config.toml
d_expert = 96
router_noise = 0.05
learning_rate = 0.00504
Below are experts of layer 3 (counted from 0) of a mixture-of-experts language model. Rows are named router (the router's row for the expert), gate (a neuron's input weights, with its number), up (a neuron's input weights, with its number), down (a neuron's output weights, with its number) and show model dimensions 0-63. Each number is 500 + 50 x the weight over its row's rms, rounded and kept within 0 to 999. Numbers have three digits each.
After each expert's rows: a language model's description of what the expert responds to; "comes after" lists some tokens at least twice as common just before its tokens as in all text. This comes from a sample of Wikipedia text that the model never trained on. Tokens count by the router's weight.

# expert 34
router:516497461426505494411472493453467482527428511528478485540481600476506581515484527529537533542576513437437440518558481444551433542453537586568517420474479426405488471582578538518577463473499470
gate0:510519496466499492443555523479603409508485554462432554599429557501544443527472472507480527437451475510558530545523468513549512513464505533472457526427486491519485394398661634455558544499496492
up0:576491387460441519469476564579553545482450557566534438510570431596520413515467467505475564565631506516474565516523586545533531481452502410438460541536454544484512503500515491479516478464463487
down0:515447493482547531485500473499495544444465416463506460472476563500514464479509518446541448537524559552454541471523546503488489370491524480536493558449550418540563554425459522522571526510608542
gate1:400486438569507486543492569566456494420528494428518521481447558497450420477498508534372528515450532443484462494532457592451506570433485497526426485510479476510514500545398515543588497491500471
up1:557394541430471539484519518537463444464415589445471527491572509562453512519524485482483485545441494567433505511458558465555553476505521457503473479469478628517565423524480516521544557568433485
down1:524471565466498476496502428514517575454443353480447513571475467537500504508560357517532443474486514541439547383430480469454563451547550579464476465544478490454491524553549412543440444477482465
gate2:486473518521460454596527559442607560490425531551510453436565559440590487433383482538576477421506448543487464490524439522574581552563491585516504433483462438448404447397499474485581481592442475
up2:539499477448422562474413513472480422414394462429585486534511507443551472497562357531467447460521479551471483527556545551439500434532553548520490502489487513553454531499522480499441482537550406
down2:459509521473536389512439542562421532565489484482606533549612590426549488485523471477484460493491572413507464583513398542456519532534538514538572529585530489502520450500432556510595538576437509
gate3:477445507551491472479443545538484484550528509575549511521513482470589550442554473620527503488558476558540373488512425543515423527548547579451419520547494561512512401604525540432535465490484429
up3:463504428529427413537513436542538571528520436551545506462472481546404561490496511459517519516470498502427595518480543604481468516521482485509532429471539552499590584560504470409484401441457488
down3:461369462560499491497543479571520488503504472507503460473458561523466469489425552513408498460569506453412476501548498479580489487486533544538525574531490488530613401531477489477404538553483636
gate4:478497477558516521491518530475484520398570479368439420480404539561490566537510484447422488519472447572570455478564376507574508504529527578562476558469535447465466435554511508472457626512472441
up4:462431497483512486508517519568464536593518528523499579466491408408455571455471553526436433557511544514475592477518556558394451404492502435466568470447491461598475540505453443484499508502454521
down4:397511489489513465550540616515469487539515521574554511588525434602523504568479541506477568549517454537415536509506534593556455401537418505492474574526499424468562453416555543536441469486518493
gate5:513585432522524438447461552505487504529473480555479514402464544471510548413545510514502429485425476468520525473460579448517546511596501553451456495432537519554510512469447396492449424544542486
up5:520498503443451558449499517444476644502591594554457528515495431508401439410495560493506516440563554492527513421447413579522495492598355437514535465458507467498560501467525590509499539474495499
down5:494511598515476484399539558444476463508494465540570561539494478541491400459550512511463561552541457522594519563512478526421535509534400429527584469582527499522541494389471419514404472498477383
gate6:470565473539497482438470519532572541489539461442493505556528562487562509479494560508512547585531390420509507530483425476534476577427560531446373425502468407442511574482448559505470544529552456
up6:502502451553455577456495525511559519560564483533501502528550532578459481510448467559409477489493479507562406464478489484553534573489531518588441450494565496492460489622498607588558485597485555
down6:494489494502461520535499508443528518428557484508517556510517563511473500595474500434553502522463613504510587537587424425533513473516513466480519439559539563531433527437438501490521464506521544
gate7:476493543514417465549525499593493490576415479508517498525423559518515477564514494507462532461379492459492471453477516516532582444507363553595433519522530483440481482517524494481409561474466435
up7:483437524550453490402412460591473624570542476547528538454518568468511494540575500476605534434492419549475511489436444447465559515493536508555538539537471519482439456557545523461513525454579406
down7:517467518466461562468531540528462488490473493441544546469487547565607613525542478566604475471518470506476531511475496478409459522469488582539607474474518491508447477483413510549484537452601580
gate8:559558484526477500553563534471512529568594509495527448555501569497484493448451536504468494517558486521462565591597525552629536537507575543541467449511508496431548472509499463509517508517536597
up8:538510518486487508441507365495535561492517475451521558472457478552482611493467474499453505584542435479533532554544454527469540416495462438443516513453456566467370539442553451468538485540451485
down8:476531474498520548509499540579500435495469402447524464536576417564500509559590477479461389497420542559524522513476512529533455536514427485484434541484524316495493515530512531506490491447399553
gate9:486444596427478439438504486503472612562626444575513574561558556499469543586458586480445541479489540509487540515596518420485503416535539518474516595508467512510615450537602480574475461487560474
up9:492556480528501554554473396486449536518533535480535503500509584580526493491562577503576477429513539534555497543410471459533386560456544525429522430490561542574532463438498598518532559498452498
down9:601479457590540381569518458488526580512481513520408542619465452528444522490509530491483498580511454521504556532509416572489509527601511489578450437433505407498401541492444633535478552526498523
T/t word starts. Word-initial T or t pieces and the following "ime", especially "Time zone", "Time slot", "Total", "Time Trial" in infobox lists.
comes after: " T", " t", "ime", "-", " the", "t"

# expert 11
router:445454509508470386481505470499457511527453493529550513555457440504510499542487448418555495493482521553438434468417417499378551466528396448458438486608550576547438459487473469535454474472469486
gate0:471569537495453467482478525501517564507523464525480411465451484478417568607473542432422536529534548429486505501538507426444532473617541365591501532526524480543543405539414485354502583482511487
up0:457494536615448482374469547518520477481467446494558501602493500482557485497444466514448485546513465548513381536395478533537454497546428559480469514440492473484453486498489491505534506523459520
down0:533414482531354465539482512550532436483456548498391476547505506522510382477538455522404565483501540421556471529516553556524515489490491529519534473406527537475526489482429555495523628510457526
gate1:486565527403601474457576529565474516460453493518543470562509436469502500385591582512528446472535469476422436491612486551430511456464486500456538493464464495588503457539470467477495577497513444
up1:434409559475536546574524467493611518404527425551620543460412525493504465546451504527532530628485450543492522552550512481501476594500474602481535470534473485504413517491555541489525515414525496
down1:512557397529491489562519523625563571616503500485505573606457493557536546539504510532519562516477476440430496503539563554542467479552529472478483478482404509462476492496402467575442505426428487
gate2:521488495504511416473554482535479533491540522480468563470468594531556562542547482429512465472443417570507389452440452456500518499556447500534430555538507496590433508502572441530488567493534539
up2:502511503570493406533545496561454418513485472526534523434472508500506488431575467513452524525519536563520643527527584502516580537447477552418437383536383515499480521550500460491524494462569516
down2:524447553459558424486493549515473471428518463617496468568540517503505534546570536437503509521545467510455491413490537439506536504531531505534475524522550423444592571499521423453508617489425506
gate3:432503555494530465496515535526461442448445489497512486494467472434463483412515426521444476542467535465512590477454568455615534505497488434520566454411522506562501527530476528489537605462437547
up3:454505541468550518439531560566498571577480514463425525530415572492466465479496552452548479509548493505493582499535548586431426447487506625507532574444483539419399467513429486526535573531546597
down3:538523500460520518477580568644407585449509503442517456516521526467435456460430489455448479476412556547480492504553500413419509561423530554557379486430511631417466527425446506488528564425464448
gate4:352473493499403450524544493507480494503531500573498585454542448448498611514480428538490543413563529608540570505530465484597443492479495513421398553470551498594542452572474508498456545473456483
up4:585503513345543458474526513481505484534530499494513472512481452409444471599544516513426480513447429490483518511493491531489450464453512439492524494532537518530579557568621556471589512423544517
down4:457495516495528449571515509443475536497557545498475520505457570539458419454398448522533467417485513475526398466509610444478560467548516505351456527530476514493490509501474548490494440422548371
gate5:475429502519458439465472503504517575549520511544541529463474472427535522498474578541493570443500534530457471499461534603600544601486528470492481450432489433534489492438502479529607593540560536
up5:515407495492550585559539499531460571475542507529515468514515491446516582421551519421464501559526570437609413477442467535379534427451555478504552539521475549506549477464518519519566426531530412
down5:505451440500534552490550567510471449552532474525598560536484460510539463497465551474520516502522476545533516434467552460535538492550498536418530602535661547484517517412578448584505537469484576
gate6:436490520510598490552555461495513532598489572575530424469585502531490441533613397519461542513521593491480418444480486451439455496588549472476443588524365477479510432557537468538396460462480540
up6:535377517590564509523562554496447506449616514465599437507467467386469586532454490480562493498475529403474544431498516462556500505515497598401495530571443550471493553482570537510547550475558512
down6:511482533537495477538466381554484386532496548494500495419589537451453591477433491564453517533504567455519456531523503487513565453490507489538498556399481510499461528494444597541600519579505623
gate7:377437398451541522570584509425458537531510545527572447508534614541493510505498473385431408420558485472551484492418502513523547484522553508526451549553527499583532499450536484458481548473508411
up7:497491483475498493516511509503495537468545489541430455530394591539563468542437466554485489353558448534460498476528542545457599440479471560399462478532500411435505431532496562458503529526582511
down7:490475529528468526602461380597560510462432507384390525581451528357499537438450526491434540374571461507517530466458553529541551516457516440521537434546542496472583574479484491551543532462506468
gate8:444551493496544473498399483550479575547497454486511494509501576485482571597496592469441491522547501566517544505459531405407596567552502450494484507478418563482477478503460425561468557532483564
up8:415511504496523570521528523545486466490559472495456451511474513498508502471429480576457551510562467515462577520609537513530505534448513530457539502511529571538450542511442456454540482440593536
down8:508509548477495423519565488527488547500488497521456483513459469443467462525534514486557598520527573472516563466513544516475537399495510435496545532592485425474473452407650571496451467523500411
gate9:474433446434537489396464450572505537509464524521466477466498585508450527504457504486492468439529517552461493438474537420467448515596417529468417601530528548494524540535469452529433574550477545
up9:493474465441458549596557478565404476455518435482480496505501544488409533477506528472549512489433474441526495443464548501501499479437533517465535495423608438558536633538459519516461477549505452
down9:545393548559489526526508453507448562497559470486492474540498525523534544444483568461537425461514514540472488546574477461396551505518602501522439481474598484489446509549606497487508508560432543
"ul/el/Ang" name pieces. Pieces like ul, el, Ang and pop in place names and surnames and in population figures, such as Los Angeles, Angulo, Rio Grande do Sul.
comes after: "ul", "\n", " Ang", " r", " pop", " J"

# expert 52
router:436536491443514580540458514449401512432433555384463531534474548520473508553419569478437548546521460565459528620590416538548453605501530531461514471547482495527599564525438432515468538565504593
gate0:429460439511529485451437449594471490497548573359462581533455462480513534471470531480524452494494478516480441578586535525373493479589517532561437446466500479576574496473515477518447479604487453
up0:492457494549451504561487432416476539524564507600522463531571601506539423465530570509481490522570442438555559542473557506613520545464474508515490492452548528443444578523517560571530531429323453
down0:482475553479453447510491547505526427446523573540527511464508404495532548500556505426488585555559444505494453411486557546536509503466468472437460567575449461473524513409558437432417520572445474
gate1:440564488533570568519474454619555556457487513574527471509513547382427486479469492534431477492554449511516501471540411512487568464428479484424399508502585434475597608494531523464524498489611514
up1:451566454421544525410564513422509517484483430522556593485484521579519532458456467578527559510458486565507432489531427498470567477500422645471490564484486516516546495540457536540510462518460549
down1:491511580457541467500503525596515502587462553480520550504559550543442505407445538494525392509491481530496530481395492500490491590439461521527575492463395513501545452507526416501527554596425446
gate2:480506506483546439525490493532561412557447467518485556539538539577535546579609525386513513554533511527576498475553581641573594507547526514476568569525552497526501503512533511502527476400530496
up2:520539547372471443564459471439510502523517486556492563577560491481517524577471504452492504599559496490410464453494449520564427493570562498536510456505539412467525533466510517464436474569485513
down2:535564431478523447398422529478512512524472527537513508525473505528596416430586536589564469483411551539496540540508576565506491408519521561443505531463509462557455545527484547395460471472472528
gate3:455509477464579504472447437514469594461544484487509410482502497486439424638511478520467461435541569469411540555391508389475436529530447538426505522461530624504462550471581477548477480564505453
up3:577461463467473541542502502459511532368479531527519499492433468499489409450448517395471551523534406501497544586472434506521603527441481525526451451486475456450548554487400514471483564637516477
down3:454480452510333387512608471453443554461580472537416501491449538523502480454577491491523469475514524548541547469478468470544430519456489490434416490559583504504460501482477463518458452434594468
gate4:494493434516519468579459543490613429466441497388496516491443504409542621511495571535469463558541505584528421529469472603435452523493509490504488458582508508566521508489512444562456603484395535
up4:544464496479524462502554474424506495500469530542492539492443444621449514455472503459504578475516522461469506453506445508555485557394454526482528418452486425544523543582528485431481579493478530
down4:500457493510421381495468441505482480599497452608474539499555546473521507537479651484443585509504497552511471509499618566495477552533512470467495496475407453513525511530413585475493421529490500
gate5:454575466504458450482477500366424560522500487533443441478585477506488541489415543517414483487584510596469428415476446572513480464435452501485563606432487472475433514501435496527531548482555551
up5:502502547490557590535440504461471506534516396495567512526523550386482496459450489470549522502467484398517459392403546478503444475457576558448478503390473500497473516521536516482472474493497505
down5:550447463459463479510480510616433539508463447587548412598576443423560465563542532499427524497481425473439455482533508504531554396580440521467505506533611554569493474487464482499496558538477463
gate6:413634480599439559545532484563542528473444501449461469496538559425438471483590485389488559552526518524500538535537456494544489687443470440526485484485522483536477565469443505456425473568476520
up6:533433481554467541510500434584497468475432508451451496566457508474506519494448485600460387500408507619549475417414513523518546416663467525469506530398555593403531492575542497531400484484507555
down6:463447562542540464482551502530519398533478470560596551469500542526504469569571486433404537459615506536434560535512515557553586473476519513549444487512489402555555584517532443545544434492524450
gate7:544485501540601462419505505549434579559430467454441545529481488535456500477466506521465582450471486576474482402488561550516512593486436487540603431510503516572505457483526521542483573475656529
up7:518522479429462566519387526464440526487467505576486538500489499535486482528429470544504544473433546428533517503476483575540515515497504577570515545539489490501477592506458469563529520584425539
down7:568548516429488469448512510551491521538522455453444519549458442593463452549431483464495456518537515505612553566413389555538565397432535400456507523395457516511415494497453488538463458471452499
gate8:423536502444524414514483546611469421562435499458480483440449470469494541475537390410552411471448511485508547491424508494497488593441469529546504564461532531572536481484538566546483446570557470
up8:539586578487418551509562472464445548434510481458451437549510513530539517520573474477527501474529451411468481497522525470489510471479491530501482499622596495532442438500527486425601483593617506
down8:475504536568500486523522521563464560537477416419447565542416458516429496419528564527497514384554522528609533501484446560432385444496472579436555478614537455485483515475484425535442574463477495
gate9:573537561516529506505468493500490490462551470535480505543539496491496495469545376541438587460557574516408394542475511581512511494537539502568501522471499389522450443493490466450478540505571492
up9:509423522521561556514500523478488490470511525453536587559578435425514565435482436419503475527566502513508409482470561499553547339518413481480517413545516489474521496500513464426477519489591492
down9:498537559527491507466484546572491589494494438421387461504558485504490603419430521506530551498543504518602435538495594508599499513541437467451541408526472479564477369548527409509443426534495545
W-word continuations. Continuations after an initial W or w: omen, orld, orth, outh, ater, e.g. Women's, World, North; also invisible marks in coordinates.
comes after: " w", " W", "w", "W", " n", " the"

# expert 14
router:525456472550496489446522493476495499433421481605516460524445408458479431605572552491450506491525516523416420528449483485439433352404480488573526461545553506492493541454466488597543435472441565
gate0:423478438512511421532580506556485548491558459513574619459545521512533502533527518497485508493437505527466481532582411468589428526467449525546565463393503486572482510610500432564507579544466458
up0:519555466437531463447497516567496513485479401461462614494559497527504558506414522458522538525503517565441456476456510530506564543369527526514559578520534482524529540534494499441446472453537487
down0:525550513532458529586431469623529500546515552561541507547458522463491459471509446513452510433401550402495588514465498564518451524604527496467564488502519431502570535407587521461507535452502479
gate1:559531421442539539505580472545484442479530518535513488468478446551467473568533511475487584609482542501499467589497566514474501566629472560516526516486485509571498490552486445427490423525515495
up1:501466495506461437587409433508452463542561480576500504378567495456377501491460497433419541518456488445605477528529459488499498460539529507462524447459543395456380536462548515518449512461583471
down1:506555480491473574526506491572444565459477487438388369487494484454520526430392529467520557473441574581479450494432469449433488541611522481522472509537368520504544530473447448493451496563417463
gate2:561446425514542532492568515466490445530485516520469495483520481517514475367527461441497453499470495376542527527568469469580485607458503502449490503524427502544589452541458618462476528499558481
up2:428443516489495445456468460554513453525593615505531532469533396555482453494466435483464523510559582555495519554524513394518547489504548433519430462528448490507567430529452523446470455521460486
down2:513516493526537521471471603490473502518502493540487498516471411454497462402586528542620465514474451494496480565498438505445552515479500449560437467592590508499519402531543514456495430527493471
gate3:520503491437533415441520519505481580594542471529554579478476466446561539496494495516444534406568555507486515519514411476571445493535516475482461392491460563525483542609466501570528634466507560
up3:500418533591491460462524534528598515492481486491509506488510618490553463471521510542621450509552499566451450452639443566442548424490433510491484456546474534534600478470506522536467449528574545
down3:422516564425480565526484474435448474527494493579492469530461471553538450491545501495446590479458484445391456491549476431500529417533516487414484502495558459505403448534496528508530396547547640
gate4:531439561562605537505492415564463551476515386530499546383490487433528448471511512509543450490595475411551518547523504459563491596503499506432556398514445550556549550464508414486518573513440473
up4:440491624507476589408522555536463441548417536531527529388387445469468522422520476460494493488518554488558422497470509532578554395510492468423454457557467543554519605472467509518484553516558450
down4:505519599422562614473362484474475500526508535544469505537456507501430514530464567422491477474480537473445468490423539466462487413450505559559550401552450590473427553478477467444555530507563494
gate5:456561494440576444520483484533447430537465467422495470452494532465473636558574533447471458471482537549571502578533489414463490448525460386462404539558479499577554500506421471551495533547555494
up5:440511451462503499491543472438556515495526519453523479469514589416536442539531567498545535543504545450538451561485483521490531456414576423419522483552566481520487508407522521545456528482436427
down5:522464517513421473479554519459524518576595514527556519436554563594529464473523392490494441475466528619548505514499476455460433515478422532559501474504460548543531523506473506323549577610579525
gate6:497441479600535424481487531488472515472459503410509505525512591569542453508477545519498525579513470541477468622596480569525471533516528536540460502472475425517555541500533535390555498516490495
up6:405567594479446586423462511471437488498454563484455469497546406478405474442436559469468478518492569554536516457617489414454492515531559486538524407557457506598493517530532549553410458495514487
down6:415542511459600495514493549548430482504471500417573476540535462537461498531539479484556372511450544476461578485448538567509489497579461488471505531475486526498543420459413472492530449432495612
gate7:468470439590546522495460512465514530514557484477466539561645515490494502437547496506462439448527581468525494528517522418475561490514519543429493467454485529638531431500524520483564568483505486
up7:487446514452500476522598509506523456440503562423451563516422459436533503515507455457418402502570561474548520559433415481465475488390496482525450455511473525493547518492509478473573430415522565
down7:545496460440523505449604514542535428409445495531360575508528543539437443521511575530465470536474462514427570528411542433477534469514523536559552454518515526431399533473493503505525476507490464
gate8:525542499419554533474539495590486445530504530521464540567503477469537478479534591457518508493424510469484447468578531522537534559598446477446536497443542411487506439521536518498535560482466519
up8:448487463479455435552406543436463528445499586448521565440559503494544423569561503517476493488495463421539529435456521493496510583488448510414510392551529493521464584426485555479382447539505482
down8:552517504547531599539426516564523484578501581525472507612442455516381603484570523527523533454501520501516503363474478421488483474535506484540437530443494508572540482446465436519501563453418435
gate9:454545582435553476527596574523439477493566450465485502522494462401433539476467472493449647518469547469469474485564454519510511525493555421437457571480509541536558527528594488490508449502531518
up9:542519489467582489510465413506481514509524456473498529502575540384556420532556443554471525512507488493457527459549460572456499524472527466562531481502427414477469477449595481435499463462578463
down9:479593472567455443501489490477439490513467502496478512500526492585498525610505541520477423484512487588468449533472437561450411572460531417594556425500559455473505550606552434409546531438457448
Lowercase word-initial pieces. Lowercase starting pieces of a word split into parts (s, p, pl, ch, sub), especially species epithets in synonym lists: sinefascia, puella, plans.
comes after: " the", " The", "a", "'s", "ia", "The"

# expert 39
router:533435484547473479457504487433483495430418507592527427538453415454495431604561535496462494496520528524411448536465496486449417357400474495546528429561556526478467538429466494578541407464460566
gate0:538586479575627584539497476588498421601529508529404490596530592552498440567529563540428480484445499495490478443503469457526509479478461551502413550511474583469575393469467555442522487488508499
up0:468439474569478518491483410508464463440421521472535469562552641487542562536498579477486526428609553474474470434386416510508357570491491514477539391486502522480516514499455533516565460429456489
down0:480580519567585409548507555389498577498513520499478486524517360445543480540440442547426542429477557519473437407560394524468457532437547454515479541564542552535467552501594553584512555550526526
gate1:540491505460544514489517563496523442479563485462512501593515512463543468420500510549410507501651455576535492473492392566477541574479481494429486455485551538378586495510486484503495473528560430
up1:425482502543529612446509533563569450476542497466508501571529530512510548561604528558445502651362576497457464517504516463414463532353458522499529438517498542451502444509434468477466510452450518
down1:552501517581462480499608538546518571450475453485498466432500540474457537471451498512497397407445464487489530485490520505548420509453543504481380474527471482454541455560489609479602601518545581
gate2:528517510478518553418510434536548403601476500454503508470504515523484446575488474535464526442557566537534550490505472605482411515484485581573465552484538587456512507492485546530532515512545489
up2:485430517510399453619524492461596620466481481497505467627520465513451527418516509531452486436499490445484442536483497435460436469440554446498584459544590480466484473546542538450522496521427558
down2:543575546555474455538458453505463412605468526467484449497444466585464562509555499514472476526457566535533543548422425515416462450478489461476485447669386523456512523476465493478512621534562480
gate3:527580549535408522468472491498431710573476490431503480473496502476478470491476497536519415467530556542612486573500496595531488549483489470476488452499543554485521537512537451505562565457587494
up3:473591447556480469509504467476432543543430505503493489459449492563607477496461449402505515425463497448458450462548421420521492539475443530574454531549543495501581509455489441447562455527504433
down3:390579537423514428450400501475504562477544530436535447437501475621410604459521521530476524575556451468457537510535409462540487586603494516457485552528531564537498493508498444558575503472463526
gate4:433537439408502447595609476514465494460533537513547493477438441481455519563505475474499588541375555588505502473503449479456570559505572476481527538401423504464490554438560545459486591474490536
up4:475537573480449506490515510500346500494465495449564480574522443506508471497457551587440505583521449593503477353487416460520462537508564561481494557447479464430461531416479500515514499432549428
down4:495521464451516385465439549476533509472557532370611509427440563607452520457511510537526503599532494489523518539386505549458495433449417512581481460462503461533405511627569524563454448548433501
gate5:502575508520464463550563617558541475530513463564540548494502489576509445445509461501538570472394499430520560478469452555465597553632547507543522542436508483516500447547466590535516564484471443
up5:428449552487562501398491526589601493532488403527418548488485438533492513435486472485413565564484486514464473466465461516550557463461419566505451479547457558521472685500504432560419500567473535
down5:445505490620503546501494572465500344497429493491461515559483502490514426539579537550477564490432519496533566509496490521454533520482477492511487515549526495382486472543520568547521551434466432
gate6:461518542563495456476447565496529488572500523561409541513503488591512519419458523567538538554507488557511446498494473578523532576547492528471442377578564498517517497462483585538554498571473494
up6:433558454415435532396518469553462497451501422491501611538535497509483502481485549543444510536397480513522528446436416518464469447495534526431547465606500494514563539438427403501484557486565523
down6:530495483527534465426465545412477387493551451512503426450473477500556532437490531463575545514545532473635563477428382504444478400372485493425463540553473453541483549472514448468481501510521424
gate7:609575591563455485538520529448502498467549464444455464488562511497588590433500553444518453523601466518523479503515599539481429516542569556459590530485427459542528520466558566503497515479483533
up7:574532561560447525507446525455470518431474474453433521530420492586513489517471514430494639484507547489422534438520484493510492418549486586551481560490457527647526474510520545486526583562515582
down7:521555497536576566416486492521435499496396551492558517489542436543468476448549597464388468582495496468503443457574522551486494545557491454442512633507496529578582483532531566531450574469488510
gate8:479565547450624523550498572546463633566478562557501545518553589532553482490491515487554501549404520516428503506574476535402513553355472584539466512457538557519483474492478486454474495542478455
up8:523497538426537510512525508499503474562465558512534552532557557550506580421328555494495489484508472432504519527521485475458506473582501483548499535485526439582454510494467444494588473557553509
down8:448593436496470496483466527604510423538555523513457539492497430433422475564421515485447471526519638528553525438410542454562470522407482495560558650467550447429441510446523474500501588530490531
gate9:478469469577555540487507559434524441523509599525506526523535518523574420527575442518523611526509503500433460472567497575519439533465392454483478600404541453456512622500547494423591607495438534
up9:480475541536443492500496462447489520557525553541524480477504457547429551560531471524510439502466521473420516516499529435543455498558546509510475490491438573586499541463550574512593513460497414
down9:477490469385459510416583426491537501479475525573519448541519609538506541545532542410547532475578541439559571474574480381506490500515523536557536502542490494538444394502630414506483477569480469
Word-start pieces. Opening pieces of words right after the, to, a or a line break, such as c-om-ponents, Pr-im-ovula, att-ribution, list dashes.
comes after: " the", " to", " a", " of", " that", " an"

# expert 28
router:614479492569523523459511572509481540405511415621582435474548423443490488561494477485461509438556466450462424468508412493413412419416484503528546449544512533466466491482498498532548471460410476
gate0:529428468499528495557565486543561460518591521362510510512561479462535430548523600501389524537528539404387533546485420469521396598557527568573543464535550516529554487512581459528446519458530518
up0:457464566510524513504554558555490615480551575505461479524468527470484470479443548515569475511607461565397453531471472545539580560418419483526503607449586433495412535513524505547503555510537459
down0:625457549534426498470442482458462542478513535459487528506459573469567453440506471599463543522478366492513503498526583418482509447460556461490546448502401483410531418465498493510475419454514477
gate1:540507563465579585616449461425518568548461473469515450511569540433443439439508427570468496451571545415505524402519532559403530554504607429481506487493435493559563524508557473547509527550460530
up1:454550503527591370521542532441498491467451426596536590462501538469514549402580473488468569457449516409523441458571553584468489453458514503515456471546478491409469489470549509531438511455486383
down1:544619515449474513487554538489432499494529414546392480495453477590554518511477551519570571506550430416415395412510519477489537419493520609421499467435464447510491536492538477581438517505468408
gate2:593509474519522488555484511572466492430532481452465539535492542422448530507431534462454527516455453518505566457424453471390477460517493490620491467466467556543485589399475556504436485476549614
up2:518519564462399494549481532401589612497513533520520427499538518520504462476533424467394522588524594528509543489486510531447540494464525502482592474453473500445398544532522557541479466458537485
down2:456491500430427545565553488523522600529426590434512417461437477496452507574473509509513534501552530575570395458528500491551472465462499572468581551439510575532479465514602506558524512482456461
gate3:485585531592520537498505556550578411509514535496541480518551480461530508465509526465537488455488423536537439484495473443450468553511513396425472436503436521508546546597653546492513585568556493
up3:494461498499478549495556476525521504387465509560502516540471619562584487530507410563558553497456573429495503494489481558494437574579602445469554553495510452502482467514480467418551568553556546
down3:451528469479474480468555456570439539374524409474567504398527456510503564493664514499483487416476498538536480475549465452511525531471477461436466505496492457513454533468452503509478412473479475
gate4:500516441554452536535518506511468479538498413514529591465451535569483594537462601538487513473520498436464512538593402412542483493551491487519563454401513487566597411563495509515467576477437421
up4:469514539503518401518536490548561434486570554517518563543477511535509504440497404477464454558503506508527510482476515437553513502552402563450581511559455436669578520499464563388601559521510481
down4:417473502435507496491527502511474621511615498480418511515534514470550486545422564522508462474458454467413530585478450492491527520518523572462517535498474564450544490458435507539462508547538504
gate5:470595480506570449535479502517586472533411451424537444422577531500541537576489402522461448481542450532494567495582559540569615526565451457578563603469519456537503504493485395454557523457526609
up5:544471506456458443524446373529518546531476511516576469437521483514432498419603521470551480525468491497517630533557565546462535478511388377578522537444526486545451532583557490480511445471429510
down5:527507462501488469523464522496442461545442433467526502443506471450497477441416576467506558531455549475485483429589451479433470552577440588528592487437605528448504543447506491455476694533504571
gate6:456515585498414523521451568548520498467518424538542558356565534558460536424525429617546385454567506504534526438524356469514513525572496529491452521456513485465462470507551513539478511426508479
up6:657447459471498511542521536522535504388530553473427467482424464596537562477505493528541593455524523512624497499555561545524482510556602450493538476497550533467431495531606488515496408504514453
down6:490546542485426543509538488527513462484617512567426532476525494572485526585483473427569464447538426508577528453491592472549511547575507454513441501461511566473442461635570530496472548471530509
gate7:483485504511600473437528543485516547513577495532578490497478514453514505413455451473478589448460544497568550468440510475506532505531529546510527591439525551417522337537485515408490468503367392
up7:535512398525469458428608560496475507446498449488432556438456492416569489522395479467508436492518603530486494621498538501518414479486480587537465361490455561522375542453502577489508483533460466
down7:482507430501419433503550532466504403497518486515545520548420547577484539469487457499451497604453559381394510387452531496465594512468494516500539503493461571497460425480442487437433479513411402
gate8:520502419456417406478514439540464462567377468439574515568535615535563539472516546408502503588539547515506476502518462567425375545569491598493508476508523477484560529467545512429465483542578466
up8:560522442522489572490526566585584452493476476454401587498538552524451508421522406564573516510372556468516372478537448517512504387491480536539550448501438459544492490511477544447506411473478594
down8:478456561468524482464510522509473478496514389570499488510512524531508464524575521448505509460479623571559463549617536508451601420507534514395568467450451467501473442462605473507630455553547490
gate9:492453505514553447537471402434484530446522548484471535478573446555512458540483491479444521433597580422515487450493425414461472535516572569451501537596485441493501459555571532430504471575530624
up9:627505527532549485529499528527512536503512440510526447532454424560583436508461450468634406468493548419426450434699507476516528471487427503460478471443515471576550556538460499554493530498533497
down9:532456551497478425459525428461514414488570589513452459502393432606395496529437411440446504540521523533529474464514490480549484455494555576483454511550490486554549538538500464575490489472595574
Word-initial p/v stems. Short word-initial stems, chiefly per, p, v, c, con, starting longer words, e.g. per-iod, per cent, v-isibility, d-iverted, sc-reenplays.
comes after: " a", " the", " to", " per", "'s", " two"